config.yaml
hidden_size: 384
normalize_top_k: false
balance_loss: 0.00435
router_logit_norm: 1.5
optimizer: "adam_variant"
max_steps: 4557
Below are experts of layer 6 (counted from 0) of a mixture-of-experts language model. Rows are named router (the router's row for the expert), up (a neuron's input weights, with its number) and show model dimensions 192-383. Each number is 128 + 32 x the weight over its row's rms, rounded and kept within 0 to 255. Numbers have three digits each.
Before each expert's rows: "gets" lists some tokens that make up at least twice as much of what it gets as of all text. This comes from a sample of Wikipedia text that the model never trained on. Tokens count by the router's weight.

# expert 3
gets: ",", ".", "-", ")", "\n", " ("
router:163174171148111163155143098142094075106115110093142154113116146107116117095099117086098122158086121100167111225100139083140128091138147128149081151150124049138160072141047136086136192096121135142072133122098152162137120133096170094162134120169104097144101134115152094032139145133139113113129140100121082169159127096178148068109119115098075139160107112109136169132163139071153160135099109159140139114092113170131123125144106163167093146150109170146163153138078119115108091139123084109158189107103213080167098099077171076153081110142194057084118151103148088129115148126154246127
up0:164118111204133142220084094066145087159189181077155131098145124104137140108113127176115105092189155199135094119129120104206185153165128141157131182110159163086161149145172120096101127159148165111102170138133127186126173091158119090097165119106114125144134137096086109165130088054062101165102086138114175130164100176141130078190076141131176168162075095131108113104116095120119183119142104106118144140152116161095151122090160138139109101112157125059101132089131131096156098150124086121134124135147125160152130144108133150161136152092120072096142128199107163151107124119163127158
up1:053118115146143091137123184135160127140099122151162117132131106177079145065112158082118138098078118118068116139109104181120086112105104047070126154130146165195122152056154109154088124080149112135107107121132110126156193158148169096089105169121109112068068139117167155190107140166148045151151126128181176098145221090137160180088135075162117162146201162114122145090137139095081097141144160096126105118189069099194149094141111165158108148110176123139115127193113143149156114110133136132151099146136119139091113124094121133107135164076100181116116060172090142118121109158109169122
up2:097104119133134144129108166143178146119132060144157166087117100074169095089152132094146113193153113121088151095128168121059094109125105071125138137148129154137143145049098127176155134102125193136082178149217150130109106152116121116116141157112123128160122140064113112146151112190148130089146077088142158089071143125164115106163170138072141121180164142138153158172177150101127135095088093123115123114110072136153132188146162065160105080118110146114137154133100173142162143097091141161117116148179122095107143152187133131159117106155079146088114157135162082115080092156115130076
up3:051090100129177196099129133110130150177136121141134150108133141145129196193092150139155200140141147179132111118134078115125132106121121117098125165154083143149163167135138140168130089141161150152145206142150168096120168103146115161103096138154112046115099151083099080089126102139143119158116119113176175091087115118157106163083200165097082147093051150178081138110181086094121130132121098090139160177121153122119104087105126109165119113119129097164130116095090083185151159205124175121101116147135185072192118112124108092151123145126086085113174114127109167127088138144132113164
up4:127118111123128173158084150095107095155140167133118153104170147148142143107123147098187081139139154147135127142115130146069111139129106138110119028152167168168058147123134091162057061102130135092165109072138077161103181144155118083127121133115121224045108161137062136125171115183143104103150107092109136115102145144119141151126188167152100156151196083098120155102097170124119185119143115111105112135148176087080120096095031044159181067099121131218082148199166126170153108143145121142093122154141098200141122106121118114093127112101197140097106151188073134130137105134139123157
up5:124097117123184117131145145098107117086086124088115170110113081167037178159148117109156164143173165154146085122149092118070093136089135133134153100083133128175121142149158130203097086105094191148206114200127130177137112157147056153116089142067107143116150132076096153154174133142112116121136166130120131104054144142114143171171161106130162073067132147141086155110138137190165111115105080135135103130096140169144181159166167151149123179118117107149104115162123137167067144146114176180143157114143145162162130052185123157132196167115119109155137181123109123150159127127173109108
up6:121130102128178172134091143114120140128128135087146147118102095090156232082143128132144180106146115132164159155125127156106200090148130134170131105082094151167118152186127101184104120174107128184158117146155136125141081070154108107149130098086128134100096159119167102145176091126140166127160198119172140072168088133157178074083131151108123145105074158119125105114126081079114160140113154124116154134118154129080152111018132147100105135107134165156123133087120126168212187182137134172205116168093097182139142063124136123105187195106163148115117122162097153127174172131152117115
up7:075120128130178119160116142167162107127118114130160102107114130089133185128155149063172118075148114116169117099159146180156199164119137081176103096095184100119092147165100087150171106095099146100175092152153109108067155083164136127129150090150090131164141134092130130157083091149107083125110113128172105137104196108126168104111097133098138130080108127117143084086179093137086149175093164146114132138179151063068159139075109053123085075092129149076052115064142106121165157133180137112104136138149147201196116100152086111191139116116159062120098154142156084057062146092131085126
up8:101104147113174130169127162139145127138204158195136126104076143191170090165138120093112160037119137158135097099139204136157134114171140124119148116098169088104154141176136134160101141097143123141158160144139118112170190118140146079156134131111128134095071122116148120153116083145196182152142163090112181161107118079141114137138160138070127133114182133085079165151181127132131172145122157079079144105125148166105092077110173094108113101133136159177144168091126105091090117039111102152167082151122061136161060082105159119149134129150177162104121104118120168114114120086114123125
up9:154140153088164157119178160170170152115089139122134080123095091124124133134164095089153146117093129055115113060160175138091174111177171081078138089137100097178128144132096113158114082130136152125137156115155123200121166120133159095144168130091152186138085136130171117112057079120146072094152138107146141044095126146124096164156128084116121127149113120085192079106160145156114133103138151100152126097162169078134156185122118130069074121139116195188154129131116094160153100147145158196179090180138146116124176118135128112121186133145102122184130123104147133079099121191173140173
up10:138123131151116146140128138127187135119129080163159145115118099132172169122119100061147161085157104090127136099150141168070138141194099069128175134089155193094158140099105115149149087150134132088111150124139070149113145175130144115100114133096087153183152111110107160138082110137119132135129139153138093064089157080103173067139148114117130179096148174077152131107133159108061154104056136134065096171173170106074104143128138127137090106080106106115109178111109147180165142139159126132108099155138176183094120119099139056148143164164146104098133145128146090127082164081143138198
up11:061126122108123112147122100093120123115167138096147144085066144070158135143156129107123142083147128193129083157125152157102134122105073094170131128056108156081102138097122178120075103123074155057131111125140159146144100113130135083062146160122122125168168132096134105103086129117154128049130119118127105096092177206112105154124082122078093189152085147140167172134139115079107153086142067110141072088117123102121138167163149145136126095118152161100174106067090170121126132174190119135089151159045200120135121169116115145132087138103174092103145171127162119087155162221133166103
up12:135122097056158148178114095100171121177133123104127060114129113078135162189100155084118146149153143121158140101108122115176153150134148126145136124096114160214152159097146185141191109103146182085125089184160110166112118149144108128153087161114132081136194202090100126099151100098169147162094211118140208144100104153142119075134167147071123104100133154058086158055128112125100141081159110103139160158149113118132141104135207137146126086121152126109181105120159113126097093128133126107094096084121149059138102081129119150093102134071088073075117120169100139120101138163082109166
up13:139087102168129132133199128139112118168196106158101167101118116103116117176129152048131107147125158168117082151091113110076106086057097144146122154094200103106114173144082136146138113118120146130096135220155107171155107159156124142113090133088126046149162150107137196160102103170120109140104084130108122160139165128161208088118164070111114067145150148146115199105108109048138173166051148120126134178172147147112090128131132075119153133114146145149161107124059172185162107183088168153066158101071150137174105085121156101190120182198123095148101120176087165117147147118111097086
up14:048115121116119103131132172169154068105189073148047094080102136171116114131147147183133153118137119079125101090116157171103195109080095157112144136136154127107086170167162164103077170105099135135165183168143109146128144135171083088150168119113062116151146134126058102133111065122118109081101085094140144145119215130112103104122088154145090180125116157203089137159131059138115209071165122087140102119114126100114111151139160113096125107151112156164149149113126160045162108125137146179093135120108085174192130115123108135165102119150089141143119127113156171076101118139153123152
up15:203112130077145103146138136130164131159081166119134158116074108098159136160123105118110078148170112141120122066183167111067169118131075113146139204101110156152115127126090106114159089131075077153062136088172099146166086114125193125146128161077158160151120129104090118109155094140161153072132120092115154062087105133135217116046135130106038147114178165092213191111148098139141083108104140139162058123159149170131152099128115151078091100088165130097136175087132149132144134137120096099160113115154112145170123068114152056178113127121103137166121134139165125108090129145129178184
up16:108123101124132118096096050153130137146056129124110160097127118121071111174147130123090140081175132180129170145130121184101173155122093175143112158187142173167092147102118111099150167165147115123119162114136133109109075099168126095077133164137124115151227157092147142121104061091141195146117136154156125113156105131135100142129171085080212143238065119196148103188108076120130163162153096075116118142168133111095135084131188066157163119082171078111091064080103153113106126171125065131180106097100114102141118157111098115174121183134149082179168112161107154108114099157181127136
up17:118073104142205147204154160099093103118181100180132162080097161071123134104153118060150151129104104167103064136168117185101160117133123110058151082099135076139111163130122162164104106041144188100124142167150119186144187142135133095138072167140084088174083127120113176109137164154153167161154177111166152159088174171137170093080121096095150137131150146114088169065133161098044179135093133132125157115143147128119150151114133107151094126085092130112184157115089135135166145081156217141077143180116137097136164100072114062097141090124136102098078109180117122101112086147149135103
up18:049132129093167121128124116156094157142139165115071113108141128125107184137124123050179173063141075150109049114121153073112146156112140167077173050172158118159124143149139122158081152163127113073138165158115132149097158141135100085114063146129115150145151146116124150126133100129121127149117123097140169172083161140091065116117207189106067125148149138119130130120096133108112115105158163151067193129110138105097164173120173189147137164107057120154137102200110080141102077084173154148120127122140128131162200125176125157163157134115133191129162127096097111106096128108146110208
up19:148123122155206079100100106114144137181156181066143099137143108185083123124126162097021138107103168125127113151078150158121118127102147110174116111150185168133121166093140119127135146043151079174115125078135134132097137130151091171109126125177118129105168118071104158174080087121151120144044109101146113129152082129162123155201085129096151137109135111138151168156178175120127095129148096175157145091160163089214130082101158110099172142157170124178124168089188142103167167140155087186167133137126124092098100089122132161149145122183155143146146114188162129178123128139170110120
up20:174135116161152106098138103174065080142105116117133151142161101159089127156116139157174118119140153137131147150111158119114098115099100143150143088111149169178094130143137095107135091171128169092163092103142147128074114135127100100131097126180137151113089156121085105207169109129172152095205102111116145178147158158107085090158170122133109154111089145093126203078102082101144146141100182105146185170124136120093119105181157137144103127113084138158043158167141096079223067113151188155168167091108128096108082156134094121121147159068079156161116153141185122115126126136083101110
up21:110122128133138096149123112128154200110119215160095138126107079167122128096141109132103157166143087207117171103155158173136111107109141031158154121056124116113119150067083109170101181112119147171160122141178119110122128072141067120120153090122166128135152135063152176103153132039137030098154101094157112106170201127136129146131126142117089160133102164145156164156130107153138143144110134060140111107160178121089171106060102090138063103097135189146114109099163141146123128101129100164174132109138099102132124100137099145069183127072145097106103149122155088086093097089147103122
up22:092132101119157101139201105058180086130140133135094165120124150188109131111096168174185120115036101120116116156145106095098100141152147113120136108137125147147158155176174093143070108083098104095130187094153133175132168111144150108151116133150061136147111156099189114116173111136092116190077208094153114115107164101137108084128100132108180082121155156121184154099167106112152136163183095119121106143121182127123112098073091109139153148096146124131143143133144159130139097161105108159169128150154171134194107105124086132147094104140182040079066122111145132061130200160164098124

# expert 2
gets: " |", "|", "\n\n", "-", "\n", " and"
router:124067170096137098110133150145125161123110091134153139155144168101117071081105095104122124074127156126161150108156115105100117115134139132161168099100137090146123103183168097144104062118169112124113107147087059090118142155171136134114166135093114180063110086132173155146182114115107111087182163167133107086056096131042165165200104074088137162154119131142100130160084167129079064126141122144096110127116168130143049180125122137138127108133122127099117115153152126095095171118088147121081177121163162112108114185149092164119161075043156122180108118153173092093153113168180221091
up0:148076134161168158159147160154082079163098083109144113141138151102119152185147105178100117140182156086109147095158160139114135114043126123098187143098134134136109133090130103099121013158154132092066115106173134106108155124127154035112153166165158056101114129104123157108148130160107159171150122041122123109129061173140130107137097099101124119139098138157122127049114143146092100118134156195075142117075139132164149112127108133081117092111121087092157148068070126127204115082105139107125142103151159126111084111141141097088124144116142124105108184102161093081118095113154138164
up1:159151130140108156149155114094153091069080153150120151081088131146124152072141104205071093152129110198135112182156149139117115074150101113122131100071199117102090127117077112143126157156122135177127144195164147126132129122151095098158108148165132100127112115120048134097162166084179158148162147135147142138195110121143175031074192133083127179133155107100174162134136108109114118154161183106150133125160086112060195088140174178151124076118221123096083170091078138104166175087123104158186097139158101139140170133144151097108166124099080132098088112075104105120111147148137167110
up2:076158108156115187137107151154129116138152169124095131111079114156125153121146132147098177143119112155109138138140174189126134139153151105104125188125133183165151143075166168152070118132081069156087116149161168107113086109166125081067057123053173097160149178091142134141102096117134178167126157108173198110156170155140130128143195181091159103116126107128134121162162130184128152159109109117138173211101114143157124157144156180090122115099111150102095147099122117144174167185048094129085077044080166118098114117144104120099131173222141182117111105188105118096121126129097135148
up3:114166094168160148144144151079122160139135118132121184090146122193074095147111176173146135138095189205112128088131056118128117079158162126115121116140124161147189162052115181149102180078154136124101158143158093143137145114150108157157110118162068082094143158110105112138143090143133104140144170076159117154119167155178099150131141109090181189127139192153126093143153092096109127097120154123150156123085138131170144109070210121152115167111091130100120146106107127119141054088160138106112186128134174138172133157076099163140096120114127096144103122135095145108096116137084085193
up4:158128113146090133135109150114127130153119093150158164121152121135139184129068129106150186098148152179114118171132167134133107074118100105148080105126145133134161116077160135087127051098182141136145141137168076135125084060109146111091156109124079119195067169115108122145145054113167106179100164086177174140123144157132165094128077178132111166129112096176135163175173102101139190108168090168155158072117084169139163134109128146124101156163121181109180147120176161050105117126167100139193104162035173162111162156096139118174165160077142147098148079190168131151162081132140157123
up5:154072097159154157145132059132094114151036119161108130106150107200121105095101123136128127133123093167131108107131120102143186151147150136165108121104173146091132139120143126137128054080075110141091168127116093136142170193148123111138060195153077123105112137091098187127129133182153111143109066117140103170161125072144101130174131176093197185115168191182134096096147139107145134151130185139111093180034104151132117093087211123092133131130077054120090180172089105123159095094116134088147123086118125071180127139067127144134138117117144111123078087077056166099084079162104149137
up6:132158139138168133159104168107145070160168139151130137128175094135153083164110098091143155060115112169125099110084143133102191093144044135102087102104098134140174090088166123172143139050163172090138103099152083090075184070122161070137123107157136148079087131133128187162081110112152060118158172092164172139110153129095160123142122128105122202115070126142098156071140112095097121187096151097165115188142122056107160066119094159159140114174146110164098125104164103121185111140188163166141091130115127121116053167102084152137125117167122161127087086140168125119102103146149144143
up7:189132106117137148119077131161126116147072142199140123113169152098112159183154135105181071116115089097104127183095115155146185068101175091137184156176152132081094153179079164076143138139133146077130137129128109178116103168151077149161122128121103108159140146079125133092170088141171132114129170158156137152177165095159169080153108174098095106099108141127142135085136108036119131100096146106164173151164164073118140150111089165098103126067044144124090138174097134200187092158139125140156106134110080162151125140104095084094111158119161139184110135079184138077150142152098071105
up8:164104105131164122151139106114107132084106180103153188101154123071113131104132169085147130113068152134168129061122101081067107158156153109166138096126168142138107152077198130184120058163092059125111151127159112189093174149141098162159138164108133090114162173125075133075137177179104099067168091137132177148156145083160164117163129098149092068117129161078176118109157201111093129130147123115132119173076089137135117076101147132122122126119120097062101119200060130127188067084144174138131128207133123088151175116125125128164092154062106103192127112128141122155072139146132138108
up9:166096135127156108170128116136130102139200070138108149119132148140178108106078118117089133138118124079162126073136084140109166086104118150141132145143157116204141135118087148141141098078155125160143101109114096090130109162144120202089170155120059147162144119085131202081127112096171091182135118107121101168149116055136152143102093170079126107091112161171141155083183085093098176114099123136085155181169187169149104121103113093083127101066128139171069208140075182086215159149190153081113132162147141089115106141078123101082123135143165142098124148171109129121162055134134101155
up10:140077089125150137113126067117210108169138128164104114108090149099073108152162155159135182107139174120126078134112135086132119082110116169089093148113096144197160136110144181134115120079140095124079166156139144159171185061143082130090120167099130092135132146090136179049130142171155144099081121138120129108087117156139088131092087114118100115141164192075134142125104161075161091156166125113121062186085149125184146102139097087117169087089195163144177172148120118083163173163117107172127129177151133170188139106111110080157091149127118117139084124136073125144141132122172096122
up11:166122084149139058189139116122072093135139122134119172132096100154130172107153116084133166101127115212094087103127132219126076129143158079131169096091098159104099140206124075093118122108098148079121196110179125088211149172142195158096086108117156119130126186131118137132173089156197135130123111103152142126130141147133110112110166142099110113155120162103114132128163157095138088110046160164189086143164146102093154142097151143058151159086078191136065151088072137186068116193130103149137110148076134116109163136183114126169153160152129157119102101096166126098147133106112136096
up12:147106111171115081121158053082095087146177122188084164142122136132146169120155117153164109132125086184164170090105081152107111157070122147165144146072143143104137133154165059129164088137115154113157177120171092090106107129135084078151174117081108127116141145084182128147140096091123153092127110143112094155150150092137089081156126132127090130104157080162230157103145162127195113121164122124123114121147097071094135095101165107155135136102124160097115141144076116162156103122132090084168153138113114093098172073210169061117098133111127116145109110125105148127126131151106132102
up13:089136108157154190098120090117138106120192151114122068104129127194122070103126172155167088118129160183118124090166105167109103098156102072187114119167131165078107158128100123134125107132110065108156139095119156175112163078166125111141074145129080131117175111107154100177204140111155116109132078105137101129126163106180170107110166191111142178161123131152106147123118124181145213132118168095119091202051137177138120143113228090124160131141152167085146150119047149111079164094123115150132110094142169137136127104130145132065103173136141119052135168173120173130138135148061076143
up14:142067098058155194166112138131123134124107144096114114133130124129067122109097147135113108174160101135147169126115080184174098089104161144184144157101157128078023148167073106138119027142156139123126088121118143194140227112167164106113175126114091129066089132095161141129166111141124098109172121090138201141114148113146157154116101159119099124146130142138114090096130152093112094142095145200091161154151145076092126096117109141100113113063192120098135125131125192166130095222132206150144131131163194221157124140141137104092168188104076140135175119140103113150097128124145131119
up15:140109119120195102120109145142132105165196120096070200117085163085120120205156113178166201131149149136180140093131129106165172072079141165125099081078103148194123117113173118089172133139140114146137176117150138059133174098134078160125138210119148125148145116101158190106174123089143137143025207079142111111089154166101143076074122166083145123135139132176059117144166134172098096115184120140153147105105152130125120202100143125155109127155151100183145148065133126104131137157144143135089155104116081114156081141128070040149118141114140103132170133222229108114108097104159113155
up16:105077082115099102123123160116152144099185100105189116124105185112117151128179161091093156173140092098177080143108145136131088072081248161145155069139086147168080149164209120165073111127154058145081169139110114101164156095137158172050080140175146164169137133114115157091147100173165128152154212103136147136130145156132148131093148164076068123170120173140138171122134188091103121129151140093178126191155152116117110133150115131126171092065132120162152139179126154130084106174132187129135097183106144133162154141138124155144127129114102101158100096144089105111159125135126069060
up17:152128104143132118123055064149132129136162164086105197136175123137120157161075121124101079159155153150099130136158158145108160126130135101105138123160097124104091148153150098131193146143127096118143099140123079095053153101153127142148164090128148121171124134126105101142136137155134143069089089058158169087120079133159128131095168153103130166075092072174139187111157126077168167116078124085142181155170173096113060128139121102126109136152138129169158180139042171162113105173091212098174140145115132136152107119146137073133135172091159103101128110139162191111125117125077087113
up18:116087099181129083118161169128123205147130146079167138107123114121078107127111129157112107111019150188080119123095169173143117150099189107063132113149166107158156151089134097148140124057204123131086141133134157111089123163162170162085143049128147123141118145127157141164057111165170141160063193116170146130125115086160110097116098177116127165112162149110190138148191131127055155107112190176120124135139104147219150113089083139137083192132127156156152131111098098086120199139124143120140142100119146116112124143077140107152170136143121130071122074156111189121159117169150152155
up19:114149136104166122127090193134166111165141168137148135121142145089102133170114107085156204162118133159192115138098172146122138149130075068119134126090118124098096107118066059152107156106131118128091156148181166044119120134123115095147136127167176102113122160114088075168129111140182127089106161038171143131078083112094147121136070132121070172075119139104127147126176109096110103134097156123164098166119173121114166112168124122197101196174099093126126150102132113136125161133108075161195115141113098129110072175120075145157182134177147142097140140166146147084078108162144128080
up20:116098116117154157110130106161152078135140144135092121113085131081110194092176160150109125183137121039158124141117113129098117065076083151177124131128116100163048164179144135123116100138106098089091099138099073140142106142148060107106135119065141162176138129118143136086143141118157103113166120103132152124080169126129131084143102160137094098144052150157082101093111093160139138118132127201103171144105176096119167163163122136121109097133120193156160172188099091131163142164162177117133157136118121105132106147141080125124089113116179121172157097182090079082175108079121139139
up21:114154124080200193120160140097161127149122137172168150109109143105162149145144131122120130156157158135134076110128155113039118077142136058144113122069149101137109144051090084130095127104114155088107113190155060096087185104147100163081105154129127135124123099087080129111156109133146102129125146088137124144137162190129179122144119105095136212121161096167098165095147103136161114191153143148161134144084083136162169089078213122123117116130141104100098178088199087137162136164098091123146153158154096064124119092135104114163178174092138144193129155233106146133143093111119061141
up22:152078096163145080134114149093165151202095151101140089116157164092111101166098175069115110127088108098131137110074110150136100072121171174094126106200122098180193180111100112121090135103208123096110149123146096112111087136164162180121097150137120084116142153146125148112102108162144123128083160119105151182142140120185136163091154101135153116114102134084120172096128095118101105105136165155143193110092118088211149112066121125098109127160129108142141143146098115149147137163168125110120104148156066101152077185046139094159141141159138073142156140204103135094113097148084099079

# expert 0
gets: "-", ":", "\n", " (", "°", " /"
router:069112112112135174104085160161116113120089151070146151145105060170116183109172137127110134180106114143157130109119109129161119073100154146095132135118132166097081127120085186103137153123141126150174176035166167163217142154169063124070128130126159074087096132149122113133102136117096142106143064155140158089110129192135073141113095186174089125137123185110131060087122128159137108141170172144107135102115106111138153150169136104092099134109123117124095122132144119140131121171192139146140041169177106089151150093149113131063123124161085145063156084145082161151112142108132118176
up0:105121103085142130172144136178141138124178132124144136106091126129151094105144111091095152140130061120159172162173159141164079106129079089117141135116102160099104161171094084170161140110150131151098170158153112081132153186143177121142187150163141107170166118131096122093076143108143188115122121153148118126107163133126131174105141124110164129165128166128176068164181069083097127126122076171141165101203129148104165166129117114172172083123185172145159132086113145128178191153159136157065141075189094181157148135094133144079166116113179101104055081186138111115098092107074126181
up1:121124108137158182154070157055141128198118211157110121156166084173184145156093145095116122149159122093121133164080155126181149142120051135111134106148184145165121151131086097158149111087145138118114131064132189154138132111161113082087163099114098164108116120126110161147143124093163063138120202098148078142106179164122135074111144100121135182135141176096140153095133161166093088100134145131109082130128126156167185148104156092069096155091115095132072173082117167117103091168153046117093139150137156108081089141174122189140163184146158104124164184170179103117081145158099134169
up2:169161102160130176124157139130178150103134140114145139141069163101080170166125130129098068148110116169145146108102077172120180163113124130065152157108158063146129142130080129139110183112160083158167129145129118173139156057141133122159112088116102172133145145138114181104144112129208110155161080139148126125086126103140118142127118035142088139122127153158135114114157053080078101116110113128162152115134100152099157153117146181160079128137207152121177172109154127112182153191161196162174140164113128158148083110141121155108117144141095135144098142164101145111156092185161105140
up3:131127102130167110177085117101061110119177176148130146092126148117118143126137106179090112112119143119133131190154133104118185187173119146107106098091141176140132143161127125137107103174109099144063177125090110138131080160159180143070160169118099145063108109089130108107085152144093094108116050093167155133189174140133136101131128133087126171160096089131140105203154151089170105106166088085129080148168102125119095110083130117125142129072190044065101148107097026181096126071181102118120131100135149096181139095116125104092130134131149073127107120093110134113050162116123130111
up4:169093124120145154110149145098151137105147179162133098097122143134098158124141110106053104104128116103071138152166108162126129090105140111134138176124095132118114148092130143130093165142124113204146122137157183091075213138140108079160102148217115096112089133145152140191182125128146126147107116093146104125196135139131157117130076089133122163117159144132155153098115077111096144139149097089143098166172141087165125121113169141090100084123175105099095207056131074119146165162115100155144138114101145139114109151083114150110149140098129100153144101180182147139136168107094125140
up5:138096114221100147150164127182179104113116077151097100082115083105138131045154133181122117137088123054121146121132160136166114144064173180110169161120094113055143129137151125127174116123097126141099075145092126123089142074163204108137166111126160093130107191116118171124090108135141090077135151119127134198138193057099163115101079176137100130166114123173121169107145114094094154097158189124121154127112063089125080082115132154167085153169125105075148148135104093117127108101074102106106122209138114112165159116105097080155120131097116124116134088133105151118135090174167197186
up6:148113126168163172117087113165137162129131089132159158095109109154160166173144145175095110060181113140118104199130144123141181133110085131093119085091143055092140156047112143140129147068177104141186138140115107117143139143178111112099143135148119134162126184103140157102056131096173135126101098124189138146144145097135118088166116112126066183163115139149094118128130175108070180144186169138176144116149147148090122133148102128160089155116090115154113164088081141144112189127154129111166100177129175205123120174120129141082146160139161139103160127184144114134127101140150139147
up7:077128081090183158073136123132099143074169165149121124112099147120175150132195114139119124148130201165147102148130080162080219136146126168118141116153142106159157152109100104171147124090088124098132099129128130126116055174158101163133108137073136094143147183074112138147132101192130125094142143117151122081118178172106140094161105158093120142102166069142143039160134072141125059129116103125107155140140118173089117169073102086133068029111145156096125171134110080112174148102166190106105096090179167158133104183140104115119083144082170090168142180070151180123154067119114115138
up8:172071138183142113098125047195128100113126182168150142127167134145113161137130134161143142128105152124144101130153144110152137045115136103132139116126151170142066177187134156047107099096224110159102134150105090131064154139188153088144141090096129117104136102109148159111212094219153166082118187115105112136138127140133142069107127106137135114058108123150082141114149181144086138106085101125124136174133149129067089137163104095133097090071138170122122137121140140134104149135116120191119153169133175165126118083135138158139165169109155191148127104118139097163088127048144172101
up9:180101076118145141106088098152087083150178157107111153127198131115091129106120123111147079091109116051124179180144083095137149136122119142184196135149166124128127132121156112102154105145113151163184124104113113123122124104176136106148154133142144147099120115092165089081088179117127097140132149120132144088134105137134141119115133099115076130089093170098099160147154148143109147105117143152118105177119227170060130130107159076060136105071115102135047175108213170120135164122134143149166120155127083170186113125132110138164136139112121105095116157134152102116092139155195137126
up10:141107090106082070140128097093165143104157175124065135132153089163131125119114145125121090145114178121090112135049108177121047095077097078149135148179151182113119142031112141127104149127073136126125137106064139099175184133134112131123090159084153125120090157116170163144175091105141126143186117077111192130178089118102070092119104074126151110118161158134112168155192174128163101113154114073166109131079179121175164089078103143149138122044122065121142098099126172151127130122096209171111111129108156065124120105117112199183082190132120191164106140140176122111086148165107139145
up11:112120147121130068127110140138164136127150178142116138110093131113134157066162097103219130088156109107153089097108179103137043167113115106120110138095108083145148135170127073135121117134150123134079139147181149110105109159148104147179200162166143090093122123119050177122179127180124112116086121090129127164136134098143134092172119146107149131086194154096124151165109097154083140139127129146171125143165210091164164121129097095105079142144136100101127148116093128146088113081117174158090125104153103121087092199174189114069147115142155161103100118174121171088094087116161168136
up12:140104074149190118148107117189136154116145148152173052079168212133131148141114125134079083131125156089110155116147152158098168080081142151081210114143110094123096143118142076110104139086148184058120151123113132107109142117160113104127145121147126125075113139134121119172147057163102097091149124136127164104095206146104128113148081113099124154180126107155110150134133106121145078085078138123122142168122176170143112100136112134087106122088051066080148149151109212096107136115148140112173163108183135124167183177149089137163137131108119145120150139124145138132122083111157126146
up13:133125142183152076129174131115145177116149131102125168103116122118092107147110105159132063048057183165197158125158170113121100097129084113148147180086189175164128161087073096217165184119149122188118151099177116108089161093167108130118163147133128124081074155087105141127166077174169119127131083116156109150153116078190100134110111051141148132120133128117162153130167153132075111131163130144132094133100104157137087144124119157084114142129130134107106164108097156132130145110126130183146128124150113144138121146126177142129170113117103167102065136110143132152130142133120175092
up14:094126128110192156127125080133097072161125127158129089116103111143116110113164174117162174128131138126126071073134088123143147088138153168157148185099104115099162155092175145146114088168100149075127165115102123132177173099163208068125081187078071152156116199119126132152166098129150091152121117119175195124140155123172124110120102120084156086124087142084154101095103084080130154068122087176164115113111114177126106037118140113118114096096150119121126194160135076139130057126163125155090140106147114105147149136088147130136089088127129149155083103049102148092077111138098126171
up15:112104102061105130126152122108094151130180153142121132121129173108079138174115157112132132135149205133072179108108156105110146081081122080131187114117087128072132157066146131159120169132092130116133178051129154123158142077151130104135104156118169039159050142108060127098082137180148099068106172107116117167179145108134130130166144141126114110125153079129164167105139090190155188126171074127157146119105109118158079106109148076102097153105191160183129153091129109131062144127149138131158107183084139188095182120104152073158113131154134105106118136137112131127122109090142099091
up16:140117071091136143144158207079174105135121114142107155122181130086114150116125143124136120104118137129120112159110143088118149081102121131134171122128114188191091129202121110148134186159090080185132181085157065128159162151153118120107144115163172125170109112106099089180137120115140131072185151112127152142055125121085147127116153141162104101093165134079095123142146070153078125155170185161097073177112181167089120128121191123184182126119125121129126118121140091150144166184098160168164155100099170163127138107173110112125151126171181149129087159182133048161141138131168192102
up17:090108076158171151113100098117121129127120125099123129109157151157155116119079106140124130177073196162142084138147150126115089122132150105054149164063145161105153150109091082139136094070095093169148076128213126103119162116181099072182131154081122184088113115153160124111158130152101093138178120093179137139075144129155125108100108143171138104160171163117145163191170124165097206059187133131165123167121147158130152091137116154128103135130114072120168140106093161198099134125093167137161063194135128125094139169080141122132144191146128194119069103138083173144117144191144154178
up18:091131103146155100174064151114121134168126143172113092119137092143125140127138106077169156114170142157135184141161101103148176117048158132113147078169133127087146154114114134113117127101204183158104155120174077133175126163139137171076162105153107120063144184083097144109114146089083118092129165105120132117152144100131152085135153143096130221084111116183140085112162073120118119120122146137053116157171176163109083111057081119104114083069170126080101164098137151123176064138183119092166117172124132158142129126073132074155138097125154145132078106145141089150120112087144132128
up19:163127146173119100134148138171177152113149129155166118094148111129173105140132140149123109148121115129073174094067106140157131179055068125119127171109151081144123143172175131151101049147156114156105156127106140139112128143173142139166137142094131065128172169178128161080200107133130100136186121150143105146170150071127155087145084106086101086129184118118130212154123150098158178124144156117117108143186116150133123104153149178113139118098110096145062182123088149145179162115141189127123142192052135122118090119111100109164163151118108120109183117134116118126145134075136120076
up20:085088113099136161140102127164060143186118100114133127096139120094079097123158127102083129132117140117162150095163155137075162124146199115161130055082037204170144144135079099138144112095151120156118151106177098154144172099154152045108142138109182118132158196142118122104110108174117121070189146102092149098080150145125165158133175145129121101104135117123164072099160108099171154128170093119093121108121173164125125151107137121092155158133090176164166093117135137217096134141152096116101138046123121081175065176153131046134095072108166130119098123172110130108141101183112152131
up21:113167049125139062099112133104171122133146117122113141121154151141110158186152158158094174117079089146122193117075083167153116124100073133170114156135121156181198114078156110123132141098171114153131082131065108116155092101132159158133165142129076123126139145083087148144128118135139163094089188114204116131165163067149133127168142165109157100118191159103195147131158151148103153122111108086170063131169150153155150131072124160151078157100196150161105104138133136129163150159108129194143127158115097136116132025095096185129197176070182151186134125139101094142128102134149102182
up22:079113113110100107157147149136102098100172125122099134155101135130142090129147139133142163122085136113097173130084125078128122141146160137158140144125145153115041141104113161141094102162165175124107148131171142113172155129163100142128221137099140128118143134105059122121136166118153196095181109086149174118174149148100111134107115146060124107138136155157151061188174113126143132135189141159105138076134099121133126044114139116121037164158102136116155157083146120136157133199134080167075100151107170090137123158130129198126062176145167203154123141150147116117141115076123162100